python train.py --balance_bias=true --qk_norm=false --parallel_block=false --lr=0.00232 --warmup_steps=200 --schedule="wsd" --decay_shape="pow" --train_tokens=304500000 --steps=4647 --dataset="wikipedia_en"
Below are experts of layer 4 (counted from 0) of a mixture-of-experts language model. Rows are named router (the router's row for the expert) and show model dimensions 128-255. Each number is 500 + 50 x the weight over its row's rms, rounded and kept within 0 to 999. Numbers have three digits each.
After each expert's rows: a language model's description of what the expert responds to; "mostly gets" lists some tokens that are sent to it at least half of the time. This comes from a sample of Wikipedia text that the model never trained on.

# expert 26
router:529503447532495499554488529518467456499444425502478472558517555556524495501564535605509532520556510546441481465429506469439505455555462484528502465551489511618510443486503533433553490563522440530477601512572437488582474489530539476467572365549422496457525547543480418513524488578485451515413578506484440549458546460483494522473419492426452545318438516492462414535447506584434388441406
What it handles: Topic nouns and adjectives. Whole content words naming cultural or social topics, e.g. music, rock, punk, education, military, religious, often following a, was or the.
mostly gets: " music", " rock", " education", " language", " black", " military"

# expert 40
router:577523436526553538509471577497409647483527490520488498503412503497485592536425513522504433506441614495497530486429510612507414511473449397595519526563428568458518524516390565544544518508487551467484444476495522611558474499537467558563404464475515527475538506512479510425512464540557461538493486475405533568502498536405408475482524487425438484532518479401488502535510484500471508455448
What it handles: Field separators. Colons, pipes, semicolons and dashes that split labels from values in infoboxes, tables and titles, e.g. Genus:, Length: 49:42, Supercross: The.
mostly gets: ":", " –", ");", "):", " -", " ="

# expert 14
router:508541481500477513540507436498365511538598547482428477489470492484448513506419580497463541487432469542488572550482484591514389524423477480396584449500511454473434540428520530477508506463493530499589503464491523617544437400526472510579407511542577555578495405530480588635441526563574505486488462489478503509453531479453477512453494437422461467534493418508451584495538526566534519443411
What it handles: Sports table cells. Pipe separators and scores in football result tables, plus position codes and nation codes such as MF, FW, ENG, and 1–1.
mostly gets: " MF", " FW", " FC", " DF", " 1–1", " ENG"

# expert 29
router:515467521529569495456569534488440537446566483532522552519505513476453502409493468495330457516452517453458484585487535558539491524490490511594566497509313459602520481550519578435584496487471475534520419519518458510548472562469558494521462533416588472518483450528429513579512438493485475627531446408498470510576504544483500487550557519560491491479596474551447514389465542457501441488429
What it handles: Commas and locative prepositions. Commas after place names and clauses, plus in, of, at and during beginning phrases, such as Minneapolis, Minnesota, or "In addition".
mostly gets: ",", "),", " in", "\",", "In", " 3,"

# expert 13
router:475468387512518534502596513526530476507466536475456563505498547485524502550438457594498550434417490558540511402546471484452529548484497482402481462481488482547370520560466507467536522459499470386537517430583511600559445501462412476469458524441516409503459520602531536534338533480482479519540562522553529468595542454469417538446469475584560432442468505550461490489512485533521475477465
What it handles: Military and sea nouns. Nouns about war, armies, navies, ships and the sea (War, Army, Navy, ship), plus decimal-degree digits inside coordinates.
mostly gets: " War", " Army", " Air", " JPL", " military", " Sea"

# expert 8
router:549466466485538525582602456457484545448518504471426504525461513507494445462497523476508467511608523524486433493466538570475459454477527454516519468537451498521450487532465462529511512473518512474531628409508429512501478591528315396572434481588508515520504541635431515499485528477612457422479538496401548455538608549465488551426477488444417530598500466504495410449471512518409437436526
What it handles: Complement function words. Function words right after verbs in narrative prose, mostly to, that, of, for, which and who, e.g. try to, announced that.
mostly gets: " that", " which", " who", " would", " to", " will"

# expert 3
router:503468476418391488536591531545528496532536493472468459475397478502490507486473610487462439446475499529457374528448369507463560527517574464392536473437541476426473492459558606520463536495450443544550498448495489485504455540514451424428547515504491486522518573471465550489500581557515519483499535574488530492473511475491488505457533483490529478554461467557489513554540413558453486489488
What it handles: Sports results table cells. Pipe separators, numbers and ranks inside sports results and medal tables, e.g. Bronze, medalist, place, CHN, Ret.
mostly gets: "---|---|---|---|", "|---|---|", "|---|", "|---|---|---|", "----", " CHN"

# expert 62
router:496522451451549503491437476549558506521500431497523534506461494459474512505555455496424558515483465520466531540526413460500468557535415515433505440562539511531579457431478492547516536578552586474530471518457488473425489586426528497512528511440489476531561471506551602493431445619502529558493548532550470507603521483494476539667459505561588493445383519500441521439506514489543462450410
What it handles: Census and statistics tables. Cells, labels and percentages in census demographics and election tables, e.g. Race, Hispanic, from 45 to 64, ±%.
mostly gets: " MPC", " %", " census", " ±%", ".7%", "^{2})"

# expert 33
router:532504525510552524521478466494515587545580541459404454469457533492438465518451442505516611494447501535419558499564427444519476468447508473500482495528488511545444512503435495458438471501497415488475496540464502463568547543446430410538439490541600507498511433536458460560426551631539484510468491398510465487512498500544396506459467493475527487530579483473528472479439526500516523498381
What it handles: Dates and headings. Day numbers in dates like March 21, pipes after dates in fixture tables, heading marks, and the after prepositions.
mostly gets: " 11,", " Nov", " 27,", " 22,", " 26,", "===="

# expert 7
router:511462543532454526570555520533465502508523529508480476518549581553504449502542558498438412471538540508503508451434489493449368417486566438413510464514524525622345467513482453518470491507465489531497604481571464439458484559483513498462468428547428562511584493664420413441537549579502508391506603495481542538518599484515528451498518478489448499429528460439461455427522539519581439437525
What it handles: Prepositions after verbs. Prepositions and particles governed by a preceding verb or noun, such as calling for, take over, due to, start to.
mostly gets: " for", " at", " over", " down", " out", " on"

# expert 51
router:581440503510575507452438453482542543428438430478437541589412601582513457527572431526500477441534554487499581348500483482519548530426433444485457482454487547512519462501505497570465496527437506463451526571604502508657468518551444459517463399562437535505523506472508494557502535509446507420483504453560555468437546517597492474503470447511544528466541374572376458449469562479513498424389
What it handles: Romance name syllables. Mid-word syllables inside French, Spanish, Italian and other foreign names and taxon names, e.g. Gré-go-ire, La-vel-le, tri-gon-ella.
mostly gets: "ena", "da", "va", "nes", "de", "ne"

# expert 35
router:453477494578388484564528508505494503532529455532558432499429591477515580542589484480400485575593616541431467521432505657524559493535508484559518429429474394373570501433518464583556491491468518435498524424483504631534424458467539462528512565497507476537487608526483569474451427546498494486451519480412571477469572470533564655475481499422464528516425495460466480589458434489464438420544
What it handles: Mid-word letter fragments. Short letter pieces inside foreign or unusual names and words, often after an initial capital, such as S|ch|lumberger, Mill|y, Vogels|ang.
mostly gets: "mol", " Sch", " Ger", "n", "ip", "yl"

# expert 22
router:515574528497502486522507445490411449450493411498467429438408482590555570456550529462372422506563512560508505539411478420503432498504544584551594472421498397504491496448541548617568516542514515552505551545522503414478493450469512430530547536515606433573507554490526355532481525650458527521507549481535570581370468509551473470448527472482410448468513512496429485522506527513461483415541
What it handles: Table cells and headers. Cells of wiki tables, such as headers like Time, Total, Laps, vote counts, percentages, dashes and score numbers between pipe separators.
mostly gets: " Total", " %", " Apps", " 0;", " Votes", " —"

# expert 53
router:457523477519576570494554465525477494495476559568447444560623514522464477509417423548575472485405469491438500571556501487457474567462472507573609542520448493425485567451389548484458547460466558525596536476547492406570476584466567494595491463569491548505488491597501447474544409509464441576511483550443456493457444512365537496512460514429560564536611510466525470455457504505431409519561
What it handles: Credit prepositions and media nouns. Prepositions and labels giving credits or sources for works in infoboxes and prose, such as Painting by, Based on, Label, album.
mostly gets: " details", " by", " Coordinates", " Died", " names", " Species"

# expert 9
router:437529475480509529522522443498441486467550553496428499690463563481509514523509549469366596516494536554408515524557497601483428539505457435469576472537608477617512594596395450433510588506470452488563487514517490501467463560497541443502508450544499504505519472572476412422553472542507455483523579497478536544512537516463471506453514512536475486481603458527479504466523543509507488486519
What it handles: Clause-linking prepositions, conjunctions. Commas and linking words opening a clause or phrase in narrative prose, such as as, when, after, with, between, including.
mostly gets: " as", " after", " when", " with", " than", " between"

# expert 6
router:588591443505586473528538508555479519601556368403438501523434555529430525488534434509426463518489514666513547555474360482493485533502485424549559426551547485458431532498515539462452502417489504497488450538556522437501448536555434481575510481539447499472499522466500454522535501520468466537516475461454480591531519396414400509435457492536544534481505500496508501486506511584451477501525
What it handles: Line-start tokens. First token of a line, heading, list item or table cell, often a hyphen, equals sign or given name, such as See, Scientific, Harry.
mostly gets: "Scientific", " Gracie", "See", " ±%", "=", " Harry"

# expert 49
router:625461487492568522476557554523483540486448478440464524459483496585494464499455562490442520455552451474476527414432507561493443493465534477472560499555470503505494548478505546489457501526492569539547565511537527567569611563477480505479399518480547455524513566482477516446499490501513523488493523568508481408542521508475502542456519452480476549539527492470475479520564528608516546475460
What it handles: Table cell separators. Pipe separators between table cells, mostly in header rows and numeric results tables, plus wiki heading markers == and semicolons.
mostly gets: " ==", "---|---|---|---|", " ===", " 0;", "|---|---|---|", " 1;"

# expert 43
router:549466453534590509476406521481460486566508456547522477602498598634485470548528467438447405500448554475482539546608475462425568499443443563449473569486513491469489505581431476494358489501517478473511475413485465518468448487571451476524521480555528550460480494469536463567596523487504505439474483544601563563514556540544467455517421486507454603413477486488523506569537533471443469497481
What it handles: Personal name parts. Given names, surnames, initials and birth-death years in biographies and lists of people, e.g. William, Dearden, (18, –19.
mostly gets: " (18", " 1804", " 1810", " William", " Francis", "19"

# expert 21
router:551563496623502512435456502460483511479458487432628481449458524582486507503408550484477537446544445611526448476564541456518493544489490531484517488511437488542590421498485533486518536428527534534525454653541485466504492507466478369568500513461488524578587550509508547514544561451576543554562440545469545519562493469454520473507504442560592515643449484446480459475555448532426541527510
What it handles: South Asian, Thai names. Opening syllables of Indian and South Asian names and places, plus Thai and Sinhala script characters, e.g. Lok, Pan, Kha.
mostly gets: "ก", "อ", " Kha", "ร", " Mag", "mathbf"

# expert 38
router:552559506590485482428441510539449564449482447432586659519489509495458566549420629545452507459445534456479543458623495507488492532558546516526563567597413546439496443611473607477474509489454498479531425515478534548509424456489439481621431482445483454500420560489502527485552516462541510524516515556527547506581487435437472467484494446473453551591492465499434460399496414513427502529389
What it handles: Taxonomy and formula punctuation. Brackets, commas and periods in species author citations and LaTeX formulas, plus endings like -idae, -ensis, -aceae, and CJK characters.
mostly gets: "′", "idae", "}", " JPL", "^2", "น"

# expert 56
router:471547488524511562503428518485453526481540482446518568518468487509512531398532523590428608442511588424574518429569414397400452435643549565528488526536538511572453435502454575559484498581489570515592573480560517485569538548502515424445501435455475522536552625438515472434443513482488528517484494515429469476570503452418477536454462492498518533455548510507456496407531441466364500507292
What it handles: Scientific word endings. Noun-forming suffixes and mid-word pieces of technical terms, such as -ity, -ology, -ation, -ism, and spectr-os-copy, epi-th-elium.
mostly gets: "ity", "ology", "ation", "ism", " energy", "ment"

# expert 18
router:425545470569452537468578502448516494488565510531452501506457500484428532427542563450445472574449440565479456518514415456483517462451438488451476442438540421411377511454554462568532482524453529467488637430480512588496414478511514464476524488501521491553546463490525517583359559586492546545478576402579519464456422463469468425460440440482450437388471438467426581487555475506522460442549
What it handles: Sports terms. Sports vocabulary in athlete and team articles and results tables, such as Cup, League, Championship, season, TKO.
mostly gets: " Cup", " Team", " Championship", " League", " Championships", " football"

# expert 25
router:462564484565478471533453603493388539470467469425515546473445495449538559505482583488440589496446556511485463477521448406450521513606608497516547533500486535417520469496474590445590531426480594411413558503508502454539471565521528484421478553490480444473472529502509589508433437443519481458509538632488476464663524414333483522561420502493623490497574442531460537354482502511453435519429
What it handles: Content nouns and suffixes. Subject nouns and word endings in scientific or technical prose, such as species, research, experiment, band, plus -s, -ed, -ing.
mostly gets: " Lemmon", " ship", " species", " tornado", " research", " attacks"

# expert 19
router:497604463568598588470475632482538489473426538458670508513484538507481471495474542507490482451541478498568433552490523459469553539529453451489509525530436453568564478544532526527554545464515576484506580546542457525461489543498505465638479551475580522505488448562470482544510506485535510569559529484506573526552433513504419560605462497517481537606532538446515503434507529559512463496470
What it handles: The word in. The preposition in, especially locative after born or located and sentence-initial In, as in "born in ... district in India".
mostly gets: " In", "In", " in", " mid", "อ", " According"

# expert 59
router:562515466502527529524439564529431496504456498552626532535519508593543433563459569517416404472442524448551475540502508486413497456589459458560476589463524463378431525569488478459507508488495516485397545464449447601453435511518471468434511514491571529452565529556521506512550471485468531549484500459537538514435541452520496448546510433456533532523438496441428534508514554507549455522384
What it handles: Biography date parentheses. Opening parentheses and dashes in birth–death dates after names, plus titles of offices and institutions, such as Minister, Committee, Institute.
mostly gets: " Committee", " Minister", " politician", " Secretary", " Institute", " Regiment"

# expert 10
router:475448485544480499519512552498448511484606552520517554462463500475462556481551471537519583469428493538494482505514526557555522573490445534499458488502511436426471616485367522391498579459489520542506428426423492617493451556504556512505482443420457426515488522545495583509395468519585427494462524578473480470466454572582503514559511452463506447467415520425481610401561462493478508431481
What it handles: Place-name parts. Words of place and national names, often the second part after New, South or North: York, California, Carolina, American, Scotia; also CJK byte pieces.
mostly gets: " California", " Texas", " York", " Lemmon", " Angeles", " New"

# expert 52
router:438517522499481529544520415514550464543463422451488554497477528495446471357590488490434531506575572503536424586486486487519441468511476521450595496579544502571425489533578487474442497539513461504566627515519440502472452632468488503407542477551483517565542493476464419493543514595482529491444540515503494649453537426462491485452556473500491488444460519502498461489480475556538492425498
What it handles: Digits inside numbers. Digit pieces in the middle or end of numbers, often after a thousands comma: populations, vote counts, measurements and citation numbers, e.g. 6,346, 3,273.
mostly gets: "1", "3", "2", "8", "5", "7"

# expert 48
router:548530486527569505426530425544541518544582550521397535444519504502487534514454496538427442564446476538498462601473467537538530466515544473527608513478504608405445499514464543449532534540440367534577513450490497574483474428489443485431560464488607500502480442546517507533493489600512511562489601488475435510404449461451525485495420466573561460585507529481492473465520443510522433531563
What it handles: Infobox field values. Tokens inside infobox and stats fields, especially of in Place of birth, units like kg and ft, years and score ranges like –19.
mostly gets: "–19", "–18", " Succeed", "–8", "first", "born"

# expert 11
router:537530444537552508547549575529365599440526479489469524456509522472501497430473457493448421514505484493408566482451458479515513545622520413612579442475470538462527516498388515496481544375503573520435549452506520532548513463497577493512484531548503464493553602544567525459551505512542487579490522501475583557504526380462529513497359475466623443493497542534527480551416492461496456510524
What it handles: Section heading words. Words inside wiki section headings and list entries, especially after == or "- ", such as See also, History, List of, Heritage listing.
mostly gets: "See", " Candidate", " tornado", " main", " WIN", "List"

# expert 57
router:458466452510535538554561442539538499488499506588477519565520507475460530517542515524437367478502586576524486469449462447474400392460519402469504567455534555501371553451504396400532507431482515424489598409519462586510419506502440507441471529500576535488529437505438532496458515592577496462458593459584539527407505528515472499520462448519567423447507475508447582472496546516538418406521
What it handles: Biography timeline prepositions. Prepositions and verbs in career or season narratives, such as in, during, on June, attended, announced, after he or was.
mostly gets: " During", " during", " announced", " June", "After", "During"